Weights of a small mixture-of-experts language model, trained from scratch on English Wikipedia.
Size: width 128, 36.8M parameters.
Training: a variant of Adam for the experts, 354M tokens.
Below are experts of layer 3 (counted from 0) of a mixture-of-experts language model. Rows are named router (the router's row for the expert), up (a neuron's input weights, with its number), down (a neuron's output weights, with its number) and show model dimensions 0-127. Each number is 128 + 32 x the weight over its row's rms, rounded and kept within 0 to 255.
Before each expert's rows: "comes before" lists some tokens at least twice as common just after its tokens as in all text; "mostly gets" lists some tokens that are sent to it at least half of the time. This comes from a sample of Wikipedia text that the model never trained on. Tokens count by the router's weight.

# expert 78
comes before: ",", ")", " (", ";", " and", "a"
mostly gets: "ino", "ica", " III", "ota", "ba", "ko"
router [158 149 168  90 140 109 172  53  97 124 129  91 110 221 108  85 159 139 123 137 131 169 144  90 107 170 136  85 170 107 119  88 180 163 113 158 107 144 111 130 115 149  92  88 165 126 101 108 164 124  92 162 155 184 104 120 125  95 108 106 106  95 110 183 101 143 121 135 138 111 119 141  78 152  83 143 164 152 132 174 139  71 120 185 125  78 112 153 142 149 193 111  93 159 163 159 132 104 157 158 164 135 174 107 138 155 169  74  71 100  88 139 134 109 115 124 131 221 151 114 172 181 128 108 141 101 151 102]
up1 [ 83 130 147 145 142 165 162 186 120  81 175 105  93 116 121 148 175 129 151 123 106 128 162 111 131 164 137 143 175 166 171 105 106 123  96 117 128 148 111  79  90 151 120 160 158 110 110 154 147  86 149 108 116 152 164  82 141 195 121 127 114 142 180 152  71 126 127 133 139 164  64 129 167 181 171 151 107 139 105 139 164 117 142 107 101 104  94  53 113 159 170 187 106 148  73 114 133 152  63 146 153 157 161 160 166 111 195 167  94 111 124 135 100 153 122 123 140  63 167 112 125  83  88  65 112 145 200 166]
down1 [168 144 139 131 148 144  96 100 166 174  77  92 185  92 166 112 125 126 167  95 125  73 149 134 113 148 124  84 103 138 135 118  94 186 111 154 102 136  97  75  86 129 125  85 187 120 166 131 106 103 111 142 106  83 135  98 115 183 148 121  63 168 112 132 137 120 103 112 179 112 126  96 182 144 151 113 152 200 164 124 137 180 119 152  90  74  96  79 173 122 141 109 114 146 135 113 119 118 168 102 196 135  83 102  82 164 165 187 149 116 151 163  91 141  87 100  56 151 143 159 142 117 166 140  85  91 162 174]
up2 [ 78 153 189  85 135 170 236 131 104 141 143 103 166 151 160 168 152 123 113 105 107 157 158 107 120 143 137  91 171 121 167 144  93 129 166  73 208  77 101 110 127 170 135 172 133  81 100 127 138 160 120 130 159 132 101 133 133  84 125 135 145 143 128 140  95  92  92 123 150  87 136  97 162 180 183 135 138 125 155 114 131 118 115 111  81 101 137  99 156 144 124 129 134 134  42 160 115 107 100 222 149 160 146 136 133 143 163 120 198 131  86 182 138 117 116  80 141 133 138  86 125 151  67 132 184 148 148 135]
down2 [112 145  82  71  96 115 153 111  91 136 134 148 148 159 138 135 128  98 131 112 108 116 105 112  99 118 112  78 140 136 119 131  82 127 149  96 147  69 127 137 153 183 160 159 123 197 193 112 141 179 158  89 128 127  87 171 131 100  97 129 147 110  98 133 137  66  90 175 100 133 141 114 117 148 135 138 155 106 124 161 141 128  74 116 111 201 158 217 168 181 135 116 133  75 104 146  78  46 107 124 173 228 174 115 152 133 111 146 160 150 110 138 139 134 134 180 178 156 163 114  84 101 129 164 137 124 130  84]
up3 [ 84 150 154 177  84 114 157 121 103  84 143 131 161  92 108 153 176  97 140 186 135 100 191  81 155 152 153 155 111 106  85  62 193 157 162  91 125 108 152 104  70 127  93 139 134 100 163 132  90  74 161 118 151 123 137 139  91 148 183  95 141  99 103 139  96 167 153 130 155 180 173 184 178 106 131 149 112 164 151 169 162 122 133 103  82 116 147 110 158 107 222 126  83 142 136 143  88 162 135 118  93 113 172  70 120 120 115 138 142 182  97 114 146 135 129 139 109 127 131 129 114 175 179 115 188  81 121 141]
down3 [102 147  68 116 107 101 139 143 107 144 150 144 191  82 165  93 121 139 147 162 157  76 166 161 106  73 103 107  84  98 122 113 134 142  67 136 146  97 114  96 127 170 199  89 149 155 184 102  85 100 157 165 174 113 146 116 118  91  97  72  77 129 166 128  47 127 183 123 195 127 132  99 110  84 116 179 122 166 130 150 129  99 136 146 195 166 149 141 125  83 129  80 157 117 193 146  85 105 134 117 135 157 133 129  92  77 141 131 130 120 171 104 117 136 146 138 122 142 152 189 127 169 153 183  87 121 114 117]
up4 [ 96  83 176 108 150 100 193 132 112  78 151  97 162 113  80  95 192 143 151 151 117 163 184 126 166 185 171 179 107 139 142 141 139 136 121  61 115 142 224 141 108 111 128 141 147 147  97 165 161 123 145 104 174 184 134  64 188 117 107 102 158 109 129 133 143 104 141 106 127 201 109 148 133 121 170 146 116 122 153 116 135 149 113 128 116 134 117 117 138 158 167 203 100  76  92  79 136 123 119 149 120 164 163 118 165  98 139 128 209 134 120 150  97 164 140 109 105 105 139  47 126 107 142  94 149 124 175 136]
down4 [152 132  90 165 148 103 150 151 144 128 161 124 146  96  75 110 118 103 115 137  57 106 135 133 144 128  77  98 116  94 139  80 106 164  81 119  85 132 129 115 143 125 228 130 144 138 116  88  87 140 176 121 142  98 132  90  92 135 174 110 142 215 105  77 133 101  89 124 138 158 110 149 128 165 203 104 105 163 138 160 148 131 173 117 101 156  74 127 142 155 108  29 111 152 130  78 182 147 102 165 185  86 150 132 142 149  91 124 150  96  83 130 140 164 191 127 106 122 105 102 182 147 103 171 137 125 111 105]
up5 [170  99 182 138 162 154 134 110 111  57 197 127 105 138  73  98 198 136  90 156 117 125 146 116 197 223 132  85 179 161 173 110 139 117 135 126 122 146 168 178 152 121 114 161 121 125 159 151 125 155 133 118 182 164 182  91 113 134 127 114 147 142 123 134 129 116 107  76 109 141 111 112 188 137 103  83  84 118 130 165 126 182 129 133  81  94  83 108 109 141 191 153  84 107 120 114 123 165 144 138 113  65 167 141 166 148 144 182 137 165 143 145 122 178 119  74 112 122 135 101  77 143 115 138 200 134 138 129]
down5 [139 134 162 147 109  92 167 151 136 125 155 155  73  93 155 137  86 157 174 130 174 124 179 157 100 136  98 118  88 118 117  75 136 180  86 113 139 172  89 119 119 172 115 121  81 156 142 120 171 179 139 180 102 103 138 178 138 129 126 108 145 127 126 214  87  91 139 121 111  78 141  98  73 115  99 155 112 131 130 101 132  77 156 166 162 176 160 154 128 178 111  90 177 155 123 126  94  63 120  82 114 118 108 108 133 218 144 159 115 173 159 186 128 114 201 138 128 128  97 124 107 107 132  88 185 155 165 142]
up6 [162 110 145 126 157 115 103 146 114 121 202 120 106 112  98  65 177 125 145 109  70 126 150 149 153 187 165 115 153 195 145  66  71  84 137 120  88 103 150 142 115 132 130 145 154 161 151 180 150 118 168 135 121 166 149 131 163 180 127 127 142 171 124 142 181 157  89  73 142 179 116 122 147 161 102  86  86 156 126 119 100 176 155  84  89 186 150 114 147 126 202 127 109 124  64  98 107 158 151 146 132 147 150 138 129 192 111 204 118 122 111 138 133 186  80 108 126  80 122  69 116 149 104 143 158 131 128 165]
down6 [142 111  79 153 101 139  53  65 164  99 117 133 149 126 106 151 135  85 158  66 121 101 124 134  94 145  97 107 135 110 131 100 126 218 115 121 114 161  71 124 142 150 142 152 128 102 138  41  52 158 132 123 165 142  90 160 150 103 132 117 133 166  84  96 153 134 125 127 196 140 164 155 113 128 157 167  51 132 155 130 115 108  99 125 135 127 139 153 121 130 157 109 113 170 128 216 122 180 108 119 147 101 123  80 125 150 135 104 129 128 156 126 147 189 119 129 190  97  82  64  77  91 155 167  92 140 155 104]
up7 [ 91  86 122  90 145 124 116 156 142 125 206 121 115 132 130  89 151 155  84  89 162 144 138  78 149 163 130 136 135 166 131 134  99 116  63 118  70 140 131 177 133  91 107 145 149 145 133 116 140 148 141 148 201 153 141 150 201 136 159  82 130 114 129 131 126 141  66  76 146  96 150  47 122 118  82 142 135  97 124 188  90  87 134 153 122 147 138 104 118 143 102 141 120  85 127 164 204 169 171 105 171 139 163 161 151 137 129 101 106 174 140 158 105 150  93 141 194 171 165 110 142 181  57 146  83 160 172 145]
down7 [143 186 141 134 113 121 156 144 121 127  72 132 127 156 131 170 124 119 157 114  48 158  89 134 110  69  89 139  83 189 158 137  67 140 131 107 146 140 142 130 139 173 111 170 139 146 172  83 147 161 155 144 146  97  91 177 121 159 151 116 208  96 129 122 182 142 141  71 151 120 177 133  97 173  94 203  67 126 112 122 151 173 155 160 118 163  88 101  76 158 108  96 100 142  67  72 149 160 147  94 151 134 119 131 137 150 103 137 156 137  90 160 101  79  88 129  87 106 155  93  98 165 170 149 126 147 135 165]
up8 [112  97 141 158 194 151 182 100 111  72 129 134 113 135  59  97 185 119 124 163 122 116 136 129 151 252 153 125 142 173 169 125  80 146 120 139 100 169 134 167 146  90 139 167 121 130 114 158 120  95 222 144 152 227 132 149 106 152 155 123 115 162 136 110 122 152 117 118  84 117 129 115 147 153 122 116 136 125 134 138 147 194 109  83  98 191 139 129 138 112 191 149  39  87  85 100 125 142 148 168 139 117 166 170 119 117  68 143 161 141 108 115 101 160 134 106 144 126 102 116 118 137 134 116 147 131 120 110]
down8 [105 101 106 142  71 132 168 102 117 112 130 103 116 139 106  89 164 127 127 135  94 134 139 139 113 153 117 102 107 128  40  78 117  72 118 126 104 145  86  95 158 164  78 145 221 158 127 112 158 136 122 135 114 115 186 130  64 161 159 110 155 147 155 142  70 129 110 103 102 130 151 108 116  92  57 199 177 124 183 129  77 167 105 161 128 100 120 171 132 185 100  93 148 171  95 100 150  92 130 152 188 144 101 146 114 158  92 121 121  86 148 106 118 135  65 122  48 156 147 161  90 121 121 114 104 138 116 170]

# expert 89
comes before: ",", " |", " (", ")", ".", ";"
mostly gets: "ka", "istan", "erland", "ST", "!", "eball"
router [118 111 184  67 141 126 170  64  87 136 114 109 101 139 140 153 192 128 137 131 147 183 110 100 124 165 140 116 213 145 131 102 170 170 129 174 158 112 102 137 112 107  70 141 140 131  85 124 125 134 152 136 109 150 157 119 129 108 135 102 122 104 135 163 130 101 106 180 107 110 104 140 140 199 154 130 139 125 173 205 111 100  98 145  83  78  90 140 111 156 189 109  31  68 157 158 116 101 112 169 134 113 201 120 124 154 141  71 134 151 100 132 144 106  94 134 144 214 141 135 124 157  88 105 167 135 140 131]
up0 [158 183 150 135 143 104 151 118  67  98 149 139 160 165  92  81 143  84 118 139  88  54 164 114 123 148 142  87  91 131 154  84 146 105  77  98 100 101 118 159  27 144 122  69 127 127 130 142 163 123 118 102 120 214  97 157 179 103  82 149 120  80 109 155  92 148 126 109  83 104 146 128 119 157  78  71 165 124 118 139 123 162  92 109 131 102 119  75 124 159 170  97 112 197  93 132 141 107 126 128 105  91 174 143 191  73 103 187  87 149 134 154 116 171  99 119 132 105 132 127 117 165 148 146 106 102 137 120]
down0 [112 136 135 116 140 117 102 148  77 153  92 160 187 171 165 114 143 125 138  99 106 168 179 135 152  99 108  95 116 129 127 113 103 183  78 142 160 145 127 146  95 146 130  79 119 130 123 101  83 158 157  55 144 164 123 137 220 145  80 180 145 119 159  98 117 102 134 192 169 141 124  97 123 145 129 180 107 112 126  72 159 112 112 125 161 118 106 145  94 117 130 185  91  66 159  75 104 121 156 131  98  82 148 157 157 139  90 134 153 128 132  96 144  50  68 217 174 166 148 140 129  90 172 132 126 117 122  91]
up1 [118  80 128 120 167 155 173 118  86  96 151 126 152 147  74  48 120 101 122  77  98  65 120 107 101 131 168 107 142 162 121  62 104  94 154  81  61 141 124 147  88 130 135 105 154 113 118 118 132 103  95 159 168 163 141 154 108 192  63 157 135 208 145 109 111 166 132  99 126 131 112 159 121 125 144 157  79 125 139 112 153 172 123  88 104  90 185 144 130 136 143 151 130 127 123  93 129 172  95 125 131 113 189 153 128 123 126 142 200 133 101 104  68 133 139  68  87 165 109 123 159 114 208  79 113  84 139 143]
down1 [102 166 120 166 120 111 133 150 101  98 164 132 185  85 141  85  62  68 116 145 141 113 131 121 160 144 146  94 129 101  73 183 101 139 132 133 111 122 135 130  94 162  58 109 149 182 134 135 114 123 163  88 129 144 105 194 122 149 125 157 123 150 132 126 157 101 193 174 117  83 159 162 105 135 145 150 120  87 120 145  56 146 166 135 139 132 207 182 103  89 120  79 146 139 142 107  82 132 186  82 136  91  74 127 182 133 130 140 134 119 160 127 117 178 123  71 143 181 122 135  62 136 126 106 177 104  85 184]
up2 [ 71 155 165 135 186 102 146 124 114 113 118 128  73  70 115 133 150  73  84 117 102  76 136  97 133 149 111  91 119  87 104 133  88 188 147  68 162  81  98 121 132 132 101 117 137 130  90 142 130 130 153 121 143 125 126 161 150 100  92 182 121 120  85  98 136 152 150 151  49 128 151 126 184 118 145 189 162 201 118 172 139 170 117 111  77 150 134 176 197 112 127 133  45 155 150 149 143 141 169 149 105 140 141 163 157 140 152 174 171 131 106 133 150 145 137 108 139 137 166  99 123  82 202 123  84 171  93  98]
down2 [120 110 154 109 107 118  91 212 168 136 131 178 146 152 141  70 144 135 191 100 145 109 106 151  87 155 149 134 116  97  91 110  96 149 144 142 102 154 152 180  55 201 131 105 156 151  95 130 146 165  73 145 177 141 155 136 145  80 110 128  60 158 151 179 121 124 124 131 136  52 122 113 139 145 152 150 115 128 167 139 124 191 120 174 158 135 154 158 183 102 115 162  94 112 131 100 177 146 164 112 154 140 154 166  96 115 125 129 154 112 147 106  93 109  88  98  68 123 118 149 171  71 192 133  81 155 118 186]
up3 [108 146 107 126 158 142 146  97 134 107 161 114 126 103 114  82 157 119 129 172 121 121 203  94  95 127 142  78 128 151 197 135 114 114  81 163 111 108 186 102 137  80 120 123  60 139  86 142 140 128 156 167 113 170  65  89  87 135 164 136 119 103  86 147  85 171 120 135 134 132 122 162 143 133 129 121 148  69  84 140 152 169  85 118 116 125 121 124 154  57 165 183 160 211  99 105 136 198 130  83 152 116 160 114 111 114 106 215 145 124 133 143 163 126  96 135  88  71 101 121 184 155 142 132 163 144  67 111]
down3 [ 93 164 139 137  84 143 100 175 155 144 140 131 150 104 158 149 118 167 126 199 127 127 149 118 156  74 156 166 105 135 114 161 165 107 129 152 127  93 166 182 138  98 130 153 173 141 100  70 164 134 153 131 136 121 107 119 146 125 185 171 179 148 146 143 148 128 175  69  98 194  24 164 104 112  91  78 108 126 107 130 104 102  84 155 169 124 104 107 164 117 140 113 118 172 127 128 197  94  73 139 108  67  72 131 142 144 192 151 175 129 120 146 150 127  75 127 146  99  98 113 128  69 144  86 153 107 169 114]
up4 [129 120 160 190 143  92 182 118 127  85 194  74 188 113 125  61 183 100 161 131 134  96 186 155 137 198 122 126 126  93 139 102 140 129 125 133  76 154 149 137  86 102  43 107 137 100 148 167 157 140 116 112 200 160 128 120 151 149 127 147 128 162 163 134  86 146 125  99 119 152 108 130 132 163 121 136 128 155 112 122 149 174  85 114  60 128 103 104 171  95 180 120 103 116  96 100 134 147 161 120  82  98 210 138 138 108  64 167 123 120 149 126 122 191 156 105 114 151 123 104 106 179 183 148 112  96 112 156]
down4 [122 118 119 127  96 152 140  68 144 144 181 125  57 182  66 113 128 138 142 150 113 154 112 159 108 155 136 137 159 148 147 143 146 140 150 143  36 122  72 169 133 132 112 134 114  78 142  80 151 118 139 147 149 179 192  86  51 166 107 117  88 128 135 103 134 102 123 118 171 139 118 137 135 177 143 161 125 149 183 131 130  67  44 149 118 130 108 121 184 104 103 186 155 150 159 182 107 118 151 113 170 142 127 158 116 179 170  97 145 187 151 153 141 107  91 118 154  95 108 141 178 160  82 127 115 145 148  70]
up5 [ 60 168 145 107 160 107 153 191 179 108 107 133 137  61 114  56 135 101 147 171 117 109 102  86 133 149 102 150 131  79  85 112 107 110 164 135 139 166 124 130 107 143 155 129 144 135 108 160 127  93 127 112 134 132  86 124 116 133 158 107 146 135 130 111 141 156 154 122 136 149  41  99 120  82 119  63 189 112 128   5 134 159  42 134 165 190 127 109 124 146 130 163 140 113  87  78 135  91 153 135  78  99 125 143 194 137 137 102 115 167 184 131 112 126 153 133 126 110 127 146 175 141 116 123 153 137 182 101]
down5 [164 159 128 170 135 113 134  95 140 114 174 125 110  96 162 133 116 179  48 151 103 119  80 113 119 153  61 159 125  79 121 156 116  63 121 134 101 115 152 199 154 145 182 184 163 163 129 109 165 144 116 134  77 141 103 110 148  50 178 102 133 156 122  98 141 156 171  85 104  84 126 152 112 112  92 141 128 128 134  96 154 146 114 151 128 115  71 153 130 154  81 133  86 154  99 120 142 101 167 170  46 107 119 108 164 111 147 158 113 198 133 115 163 135 148  88 168 132  85 176 166  91 174 105 130 122  82 165]
up6 [129 141 157 161 140 121 164 144 110  93 141 101 181 116 100  73 137  91 180 140 130 112 130  98 153 202 163 101 135 185 129 110 106  71 136  93  59 103 138 111  18  98  73 114 160 126 157 127 224 115 110 130 165 155  82 149 125 111 118 192 117 157 134 178 134 174 136 101 134 146 133 126 107 132 123 118 113 141 130  94 134  97  79 101  68 139  82  92 153 103 173 176 126 139  93 118 119 125 195 120 104 109 184 135 120 175 150 149 130 146 125 151 107 201 148 117 137 130 123  79 111 139 109 102 157 133 168 145]
down6 [165 151 158 175 110 118  92 122 163 129  89 129  89 136 135  69 127 114 123 139 126 189 219 139 113 159 121 127 135 150 149 184  98  85  90 130 124 206 166 111 104 139 129 166  50  81 105 145 150 146 139 161 171 144 165 182 135 127  99 121 141 176 101 142 116 121 119 135 126 160 122 112 115 157  87 149 149 111 162 108  77 137 107 142 118 139 134 204 163 106 166 190 163 119 149 164 130 161 124 109 106 178  88 106 105  89 127 131 101  66 134 138 146  90  80  97 168 218 110 145 159 107 138 178 107  90 134  91]
up7 [124  99 190 135 197  73 150 102  58 121 147  56 162 106  97 127 123 101 140  71 112 130 164  64 115 151 108 144 195 149 167 107  82  85 129 100 133 131 166 159 120 130 172  94 139 100 120 176 120 114 143 103 153 219 132 141 149 123  84 132 145 144 106 100 117 153  86 138 120 169 127 159  92 114 183 122 155 130 118 168 144 182 136 122 115 119 192 123 114 112 154 139 107  97  39 131 167 167 161 150 148 153 136 171 127 107 114 143 156 106  40 184 104 122 124  88 160 151 162  97 134 137 122 138 119 129 100 126]
down7 [140 158 123  86  97 186 109 182 161 168 134 136  67 146 118 186 147 140 142 120 107 136 165 158 156 154 131 132  85 135 191 148  87 123  54 165 107 146 109 183 139 196 197 120 104 128 214 166 150 171 197 141 130  87 132 132 155 175 106 110 123 127 128 129 108  75 151 147  99 118 185  59 104  91 102 131  92 123 132  77 129  86 115 118 170 140 102 126 139 161 121 137 118 187  84  87 115 102 109 150  54 147 104 175  99 121 153 117 154 139 127 137 140  94 121 130 119  77 148 140 108 122 168 160 140 100 130 108]

# expert 5
comes before: ",", " (", " |", "'", " was", " is"
mostly gets: "ington", "oto", "andon", "ane", "ster", "heim"
router [166 105 142  52 136 135 201  75  83 102 128 133 111 128 122 124 158 107 137 124 124 142 151 148 112 159 102  91 197 146 121 113  96 137 110 125 132 136 110 160  87 163  93  92 107 152 120 164 167 123 110 125 151 195 143 102 148 106  94  83 121 117 109 114 104 141 142 139 140  88 115 138 106 169 124 167 166 145 163 202 100 105 107 179  64 111 102 134 151 126 213 101  73 118  98 146 134 137 126 188 102 156 212 147 136 152 108  63 150 125 124 115 131 122  95 139  96 213 105 118 133 177  81  88 174 114 143 173]
up3 [111  97 134 126 126 126 134  59 145  90 172 107  94 116 110 121 146 120 119 149 127 123 160 121 118 144 136 133 173 186 165 143 163 136 121 145 125 150 183 112 109 143 131 161 119  69 123 140 160 110 157 116 132 161 112 122  90 143 125 136 151 165 136 124 198 150 110 117 105 148 131 210 171 109  88  89 128 219 109 118 161 151  85  99 107 134 160  81  90 122 206 137 137 128  77 166 135 164 130 141 152 190 192 129  90 207 189 121 158  95 122 144 207 166 158  64 159 128 125 105  70 141 134 136 155 168 146 132]
down3 [128 123  86 118 107 216 129 131  86 125 123 127 105 103  83 118 118 154 138 151 147 105 124 117 133 109 111 106 159  66 128 151 144 152 228 120 141 141 118 132 138 101 168 104  84 128 168 117 104 107 187 173 100  53  94 113 117 146 159 144 150  86 128 145 164 137 158 159  87 103  98 181 128 161 151 174 134 135 190  94 144 125 175  95 146 125 101 114 113 109 166 144 140 126 121 143 135  97 180 124 141   0  76 150 153 140 123 128  73 162 111  99 102 144 119 116 151 131  93  89 126 196 115 112 186 108  99  94]
up4 [205  84 122 166 106 105 145  42 114  98 146 113 113 145 143 111 160 149 144 132 124 103  77  97 125 166 130 118 113 142 153 140 193 150  89 103  98 109 244 216 136 140  91 144 162 183  97  87 107 119 107  64 128 184 110 143 185 109 173 115 133 110 131 154 111  99 123 103 165 115 127  91 136 154  83 171  84  95  68 115 131 101 107 113  74  85 164 130 124 194 158 136 116  89 166 117 128  94 145 105 140 108 150 126 114 153 168  97 121 120 152 167 117 105 148 160 147 106  94 112 101 106 150 114 146 128 130 158]
down4 [102  75 122  81  64  93 134 119 152 142 154 140 173 115 128 130 110 206 161  87  72 100 142 134  89 130 133 130 141 199 109 118 108 117 125 218 171 114 122  84  98 126 158  86 153 115 103 139 206 153  99 116 167 121 114 160 115 133 132 119  86 102  92 126  80  94 136 114  97 160 125 116 138 114 124 194 111  98  99 160 138 213 138 130 114  75 120 127  97  71 113  56 156  81 168 170 163 110  96 168 130 133 112 145 114  99 189 146 147 135  89 117 113  87 154  87 106 114 130 162  97 179 142 119 114 101 108 141]
up5 [152 118 170 196 186  92 176 105 113  93 175  78 131 153 110  99 170  94 108  82  96 158 154  72 138 183 158 132 138 149 111  56 150 126 117 129 102 120 174 141  54  94  65 112 143 121 119 121 152  86 154 145 148 121 114 131 140  85 147 140 145 115 131 221 143 200 108  79  88 102  89 126 124 163 134  72 146 140 103 114  90 162 121 115  95 144 115  82 124 147 101 173 108 106 129 164 137 183 172 161 191  96 164 139 145 130 135 137  89 114 135 153 194 128 108  85 167 115 144 144 150 126 132  82 147 139 110 137]
down5 [123 130 139 119 134 140 131 182 129  89 157  48 134 106 117 145 149 127 159 105 130  82 140 104 109  96  81  86 134 100 118 185 145 138 120  60 106 127 116 180 128 119 142 118 102 159 122 143 100  69 119  93 141  93 121 170 171  85  92 165  92 110 150  94 167 167 164 103 152 153 107 121 132 165 170 127 128  86 119 139 141 139 197 107 103 122  86 130 142 164 173 213  90 173  98 156 121 101 142  31 126 104  77 169 205 143 100 116 122 126 136 129 125 143 153  57 151 127 167 128 134  81 104 143 170 108  66 122]
up6 [107  75 120 139 128 129 143 110 115  75 167 121 166 145 149 109 107 137 117 183 186 132 118 144 115 244 138 143  81 152 116 117 103 118 151 117  71 148 122 127  70 162  60 159 155 146 147 148 142  87 138 146 118 146 130  83 180 119 139 129 157 139 121 125 112  95 109 129 129 150 157 103  70  87 183 135  95 165  55 109 115 135 163  70 175  79 125 163 179 131 178 105  78 149  41  60 104 150  88 135 125 168 173 165 101 135 111 130 136  81 124 150 120 136 118 129 171 104 105 108 117 139 129 114 115  79 107 126]
down6 [121 161  69 118 189 169 138 136  88 128 113 151  84  87 148 130 119 176  99 160 108 134 109 124 143 156 140  82 124 113  84 132 102 140  98 166  98 173  93 180  70 133 201 189 108 121 127 100 140 114 150 150 118 174 161 143 114 138 123 128 162 133 116 119 157 133  41  75 135 159 168  99  94 124 150 136  99 140 152  86 111 143 185 118  99 192  66 108 155 132 178 128 130 123 137 146 118 100 113 124 159 198 171 152 127 187 165 149 102  89  89 169 152  77 120 142  94  99 166  67 132 117 160 147 172 101 126 174]
up7 [167 103 133 160 163 101 108 131  90 135 136 136 152 123 141 142 154 133 111 100 126 160 112 131 132 168 101 143 161 156 136 119 121  97 155  98   8  90 120  54  45 143  81 160 104 118 163 101 154 102 151 151 124 141 149 114 157 156 114  90 130 145 141 136 127 158  96  90 135  95  67  78 138 114 132  78 100 187  68 123 115 166 142  78  96  62 133 129 182  70 113 171 142 134 101 105 130 140 157 123 153  98 182 140  98 166  96 176 143  79 125 178 188 137 145 101 117 162 153  60 146 116 123 118 171 110 123 129]
down7 [155 101  94  96 126 152 147 103  97  96 160 163 163 168 173 157  98 146 175  84 130 184  88 109 135 120 165 128 148 154 191 128 114 103 166 165  54 127 100 152 150 105 141 109 140  99 144 104 144 106 177 176 154 136  63 140 159  97 110 147 168 162 131 136 109 119 122  83 132 170 150 132 171 138 190 117 176  83 138 119 161 102 157 116 162 152 185 112 153 103 135 174  90 122 116 162 171 146 134 201 186 107 166  42 136 156 147 135  94 127 108 118  60 125 106 122 102 158 151 119  99 165 156 138 200 119 142 159]
up8 [118 107 135 120 126  95 200  86 129 118 146 135  78 176 106 133 126 117 146  94 150 149 125  48 124 160 156 149  98 121 110 107 125 161 126 155 118 143 170 183  66  70  96 132 106 128 119 102 101 111 144  70 119 176 118 136 214 136 136 141 162 193 129 184  77 117  87 128 196 126 145 128 101 134 137 112  62 113 104 118 131 106 147 130  47  73 166 113  95  82 147 161 112 190 127 113 150 184 122 151 147 167 141 148 111 137 137  75 111 117  69  77 148 148 136 106 203 126 146  93 109 138 135 136 104  98 127 116]
down8 [ 92 143 127 103  67 103 171 180  78 117 120 207 165 141 110  85 161 135 100 124  66 118 122 167 120 136 131 118 108  81 110 112 105 120 154 140 149  48  87 114 103 178 123 162 149 112 135 113 139 141 153 123 101 128 147 165  94 114 120  51 152 111 101 118 122 116 159 178 132  70 143 124 140 175 142 148 206 100 144 190 118 109 156 120 121  97  92 142 147 162  90 101 111 150 132 161 123 129 164 194 143 165 162 171  92 122 124 159 144 148 142 141  92  91 108 124  67  65 106 162  80 138 104 156  62  95 178 143]
up9 [175 121 175 129 194 128 119 147 114 143 155  81  73 148 132  90 165  97 145 142 110 123 104 115 135 187 176 131 172 177  90  78 142 116 159 154  87 143 185 155  41 139 109 122 130  86  91 175 133 127 153 113 182 142  97 132 110 121 138 127 101 123 117 113 152 160 108 120  79 201  80 174 121 121 146  65  87 116 130  94 106 121 132 147 101 134 138  78 155 117 148 150  55 129 105 145 134 201 149  99 197 123 201 123 108 151 142 169 105 125 125 182 176 125 122 132 117 156 154  62 120 142 117 108 125 119 127 168]
down9 [190 205 139 175 117 180 107  82 154 167 119 162 128  75 133 203  90 133 143 118 102 131 102 136 123 132 133 138 143 181  95 157 110 120 179 190  75 106 177 131 112 136 147 112  89 123 153  90 148 211 107 167 152 128 110 113 161 157 112 126 122 125 152 129 139 109 112 136 166 136 102 135 126 149  97  67 160  97  93  81 123  67 104 137 149 153 131 114 113 112 124 120 165 191 156 161 129  44 146 108 148 115 150  88 179  85 172  93 114 118 169  70 145 143 120 189 174 100 150 163 154 102 141 119 152  88 137 122]
up10 [111 110 226 153 176 110 156 136 140 117 156  79 113 166  61 115 164 166 156 110 116 164 182  98 134 171 140  92 133 123 127  71 163 118 160 188  84 115 147 167  88 160  73 116 150 126  97 145 117 111 212  90 158 143 113 128 166 138 123 104 127 103 141 213 110 147 105  95 114 153  84  97 118 174 107 110 147 151 139 124 101  97 122  95 139 108 141  96 156 125 132 167 140 177 116 183 126 181 100 123 139 105 153 143 135 149 100 175 103 145 117 149 178 204 137 104 127 152 101  72  88 152 143 181 160 120 138 155]
down10 [ 50 119 153 156  98 111 123  98 102 122 100 158 168 139 108 115 125 160 141  67 131  66 107 123 101 121 115 120 180 153 153 164 112 110 126 144 180 132 102 187 128  87 167 160  80  83 108 150 108 126  58 118 127  97 150 100 141 139  83  58 118 135 132  80 129  99 156 136 119  63 201 112 129 118 102  86 136 105 129 122 127 107 187  74 145 122 124 107  92 107 139 164 102 137  69 150  49 116 112 109 157 131 116  92 154 193 151 103 117 166 183 147  94 157  84 187 171 103 124 140 106 170 158 151  91 118  99 113]